{"d_model": 224, "n_experts": 256, "experts_per_token": 4, "activation": "squared_relu", "routed_scale": 2.0, "balance_bias": false, "n_groups": 4, "shared_expert_gate": true, "norm": "rmsnorm", "norm_eps": 1e-06, "tie_embeddings": false, "beta1": 0.95, "grad_clip": 1.0}
Below are experts of layer 5 (counted from 0) of a mixture-of-experts language model. Rows are named up (a neuron's input weights, with its number) and show model dimensions 112-223. Each number is 128 + 32 x the weight over its row's rms, rounded and kept within 0 to 255. Numbers have three digits each.
Before each expert's rows: a language model's description of what the expert responds to. This comes from a sample of Wikipedia text that the model never trained on.

# expert 17
It responds to: Words inside song, album, film and book titles, especially Love, You, Me, Girl, Life, Heart, and word endings within such titles.
up0:169163049074173169056130109104148121127106112111131103128128135167135121107096093131102118187138129117103127183076126076083147124114136108133154113080181150168172098142194180152144147169183149107154088093144097161124142158143134123076148127140116127097095143127149109148116180158085200139179086152072040138077172105131117149107164113126

# expert 15
It responds to: Time and occasion nouns after ordinals or "last", such as year, time, race, season, night, plus taxonomy infobox fields like "- Species".
up0:114145105107135161114142128137124158051189141130093168119134203131165133133055204096130122144106154115176136140118079158104174154137111091171055102183131161169131095127102132121125122107133113122114134100120135154115101121125142167149097155132138108097126077124199106070090155107109150095131136102100185097162171026154108163093109217093

# expert 22
It responds to: Word pieces inside foreign or technical names, often after hyphens (-T, -K, ob), plus verb-plus-the chunks like "was the", "are the".
up0:147107136128054158096096124101127165131154093126147076072114141156158107111059146132095175149167152148106167140151131132139125184154124078129082178144134180140159071176144167127124206108162079161174113106107107122084104147117183159138145097191093164094136168087157075150142161127118150116108053138158112169080141104077168141118111087089

# expert 13
It responds to: Syllable pieces like am, av, ad, al inside non-English personal and place names, mostly South Asian, Arabic and Slavic, such as Vishar-ad, Ram-avarma.
up0:110098121082170144142152175114159122107131106131172074091119086127111114168133150121132081151133134103142138124090042050130161129106148115146094098114151177137225135146071105103144125110178143055109140027143088086143086172142115078117147112147147094074142128129154156078105147142128121135075080166134144092200151134120140182082114110082

# expert 7
It responds to: Word pieces inside Latin genus and family names in species and taxonomy lists, such as Bru-ch-inae, Polyg-on-um, -idae, -seud.
up0:136099122130111154148098168171157166176099131098163176135063126136103164119147165132124100138125135087188149149105149136154161112149138130086177140123109085136122139139166101137127137112151107102132140152117086106180104102075135089045126097159116143145129159125092158093025103106222139109096113137189077117130145114131097095149114131122

# expert 4
It responds to: Nouns for organised groups of people, often after "the" or "of the", such as family, government, army, crew, party.
up0:163086172116104168106111135147114165114127134194128110094116054095104139179095116129168131133094133101163117108167046141089105174137114149104168141220151127131133107153092085147117173058117164165112120112112090111165171136115146080149105072149091136150144168087105134119126105169194154141194163168098142074105183130117145142181166160094

# expert 51
It responds to: Architecture words like brick, wooden, steel, windows, -story, Revival, plus name fragments like P-ont in du Pont and Com-une.
up0:118126128112059117155079154148102096121159043145111150132085114133114126131128170153183141110108164099150146123119129135143134136080140131119135088117092050112143136162150110100102116114128063111129146117106085126154120146146137131118065155135145184147159121116140110159137102102112152127125068113126150179159104062125122173136130094127

# expert 60
It responds to: Words introducing listed members, like including, such as, include, plus verb endings after stems: encompassed, comprised, preventing.
up0:205117144124099127113128160153062128128082135103138160110147107107165124145178088115090090089136173154093097155133137096102094109128124162184113143114117137146103142098116135087105151116138061111141111148124135107124096104106141100111073063062101146191124134104177105128144092161115206094160142092127111112112185147082192173113132202195

# expert 24
It responds to: Relative words, conjunctions and agent prepositions opening clauses: when, which, where, that, by, with, as in produced by, when it was.
up0:051106136135128054165134177129173129113122137123131111119096125166088138075097161103075160162146129132162150139137177162115104180083107090136131149106150118143118161125118087150174104048129067104125117127086128116166129154136158148089080143186127111108126150137213094164133116162137135170115057136143135134099126130098154080094112102157

# expert 21
It responds to: Final words or endings of sports team, league and award names, such as Giants, Penguins, Awards, Cup, Championship, Billboard.
up0:162143149077170108116074141127119140124112171109180074072086156204167156158104153134119129127126091114116123112138093134096145122146154125153103159122189147108150105196131144025176134121137092151110109070082133162164102205054158122085119140181104121133126157117120116099159179122159120121112119143146124162050136146123121111131122060155

# expert 3
It responds to: Occupation, nationality and party words describing people, such as politician, footballer, actress, plus squad-table positions (| MF, | DF, | GK) and party cells (Labour, Republican).
up0:174092125085102171120089176128070208071115200102162086128161161114140151141091120074115101144179141117154158134075153131090210093126110127112128098135162126127077067151133132147107165121160160133136064138153109140155091119112101159103074110121135149213137174161097117112128139097155162098090197137118114124108107197133170142137126130129